python train.py --n_layer=10 --d_model=256 --n_experts=16 --experts_per_token=4 --d_expert=128 --d_shared_expert=0 --activation="clamped_swiglu" --moe_layers=[0, 1, 2, 3, 4, 5, 6, 7, 8, 9] --router_score="softmax" --normalize_top_k=false --routed_scale=2.0 --balance_loss=0.0187 --balance_bias=false --init_std_router=0.0377 --lr_router=0.000805 --vocab_size=14706 --norm="rmsnorm" --norm_eps=1e-05 --tie_embeddings="early" --optimizer="muon" --lr=0.00686 --beta1=0.9 --batch_tokens=[32768, 65536, 131072, 262144] --seq_len=1024 --train_tokens=484200000 --steps=5198 --dataset="wikipedia_en"
Below are experts of layer 2 (counted from 0) of a mixture-of-experts language model. Rows are named router (the router's row for the expert), gate (a neuron's input weights, with its number), up (a neuron's input weights, with its number) and show model dimensions 0-255. Each number is 500 + 40 x the weight over its row's rms, rounded and kept within 0 to 999. Numbers have three digits each.
Before each expert's rows: "comes after" lists some tokens at least twice as common just before its tokens as in all text; "mostly gets" lists some tokens that are sent to it at least half of the time. This comes from a sample of Wikipedia text that the model never trained on. Tokens count by the router's weight.

# expert 14
comes after: "1", "9", "8", "6", "–", " August"
mostly gets: ",", " that", " of", "/", " and", "–"
router:486574477528581515530524529563537476535465519545505488454439494443482441487457540538500493457529481460462498535553465528532489546499528554419531546456477513518558532554475485455510444531471539542532510510508592542505524459554466480522485490471539543450444520521483548510565444520559476501524548539456481511499438518469501401462540457501544518517495384538445461467480530519497535455545493454497482569470554484476477547406513472526471519570530539517537507460405458506480496533493483575541449454481507558486507487493536495549464472535570458544456513544488497507503435504511524497594453583556467446505511436484527525470505472480471463554578526520544545464590464449545496440474529522546543474466548438408535477444532507507521521566543459510513564514564450466545480541495463
gate7:474582561461545541433416433474527465521482482540568519516430517508512495427420509495488427525583534523434507519466512462431478483473498499544534458461556539444537540505486430449438552525564485486504518457463505531499508511531478553548497526492481474473471537412453500483522392479593462567518518496571534503455466503494487468482476447477490429566505482501497505434540499505512431592457547481429456507466447427471457522488488497439513424503508526496559486518525591473502460395502556533478514486474502567481497509437477492487501526513486496536516531505533521561528580500558516546555549569477447523542519456483530489518553501433504594546478475519535478535482431485486479461490486410487523510468512564483524541533533506525522447511442505522521502466495521554478527509544553
up7:504520519447538494477468496504522454508461494538533536451458451494565463418433478445481493556548468549400486475486524456475489502489507508540538449517580499517534557483509500533516549514469513551499561495463531477521569489544452537544529544540491479474488486426447468524522527484552457575567570544569498536455429477443476469423417458506488485546532403523494506479517480472477445546515507503440445440454494465459539514498537498438458453509507538447587505527509548548456492430487460477447520554497496551545434459494472478461565539568486562523519552477556539537534573492525468522522555484446532516514467440490537494472510477428493569492456498509576487521523470507523500481456464447541465482523456508468531574505579470499457404554492550551544482482482450570448549454533487

# expert 11
comes after: "0", "2", "9", "1", " was", " is"
mostly gets: " was", " is", " has", " as", " had", " first"
router:427504505500508432518554485519518458402468552477481547438424555447488498445510471487527472458489437533481412546495491508500457563502471519459490482478523494505463487412459542548498490466520589547515507527516465515457548476464453475505496460457465537490521469521480475515499549492510430552538472553556462452547490430601479496586502566468449433483466473535565507423503466460473561461511431583560534589491544474467471557466490516516534549497507495516498487507510508532534525525501473459516456453566490481470539479471505516452444534492494496552567540464551589492498436509555486516537412515421486451486539475546545506540561459513459430501475550531461479542538517496479539465407460481475477476525508494476467550495516483553543533535549514491490461455553504558446430445449435
gate7:421492478537532482503449449429497522458520517456502441568479475574590523533447535454509516528603473571560555444527551469475424524512449572504425495503509439539527489412516512449559516528533526473453477501487493544429484497466482492499555474543527545497425529526492530534547532473439496473484482503501502534497442566534484528524497506490547446558484462543476497438423480530493517517539476455538508565507479503480489523476476462451509528549565484495495511424479411505554574519489505491577502451474522450538541533467562505483529512456516479519466503579489544541459455529563495526537534470492529546557560501455414531511443495517516555486508516511407509514529439496489615474465476557545606512555508538515488546538536509511456498449424503496509484490536493474535532425547481
up7:478411460490454526514483464406517507443540495486500592540540450575569513505459522510555505508556486484564521490543528411476499520496418574551446485509506418560422462446578540484558520457553532482556479529464508533510517479503479540525450465502544474505508502603508477502553479478413503520503451527468474482535508542544449579531537478451493484534466482520516480453446521499479514542479479471528498516531456442546503536474439520495498474553543465438557445486481508583540500505565476500428452481537411496470524501512513537510461478434584502556500507513461554490472492522479493544450467482490466468499557464447466573499522427483597509469489544556481595506523458479529466511396497521520527520563493487492490504516496503490515587472477474453503533553489447504535484396524514

# expert 4
comes after: "\n", ".", "==", "|", ")", " ="
mostly gets: "|", " =", ").", " ==", " —", " ==="
router:534473511574510538510487576524453597523554519532525486441541478559527508568409538516593558471451451540502557505469511422507518490490538501508445506477507514522565516459466496472466521588492522486524485594424484497480485449517555543452539576455533487465508542487478519491560509551457527538470455467475516566514555526469534588451477383431547495520550489489518541505500547501508512487488538544442543523541472523511495557473531584598483477478466507486577498536489478509507542604520513491496454397497530529523447491549525480585457580489480489564502489526493520460543545458532486521511503424505470508482470493556496538467400477543480464484483529471523542457545479459492539504528463500507552485423503414462533483516488541496534484501504532548486443479478498439548458535521518
gate7:540476536420489524503537460488562432504559497484500510465447475492507470501496522486538440499537496516540470538532488623438541478544579489557503453476511471449542511532524561524435467502489469447514415475520426421544490488517455526534513485526507548462548580551511536520424548487532471446546511505491514554507572542526499495511496419488498422519593451571521491521447531495502495544435520484503471509498480563520519506538582451496532565470552500507518523465527422438438449524463563512509496513496440533432495539455546536483513460482467530487448511467484518460468470522536512538485542531454458462514496502510458530516511448486538526461524463535508418466486528521507497497416517414501392448482481503515555541521526542500544551529516465420377503477529524446547484423554465
up7:505455469470530574551576507367573476447484585432543525501489446488513529484529419478531518428525557466486477483529566527453578527532588519543512493547503470515468470546471526470501438535502474465440456487460518486515489498497504561503493456431467506486562544517557505540423518445522419511506534524534529514436505490481495556477471500548484468489535481529431435457433496467443479536487478512544494528561504557463526529492527451498478555565467602517493461474491564455521555530436488523481551480529501472565454522457455527465468522473500516481493521512460520466531464538498497570493504492438481409487446518477493522574455498520559478454468458482432505481499569534541452548407448478468438555495529441535437528444562567504467522512496496520471486468550428505508507533465502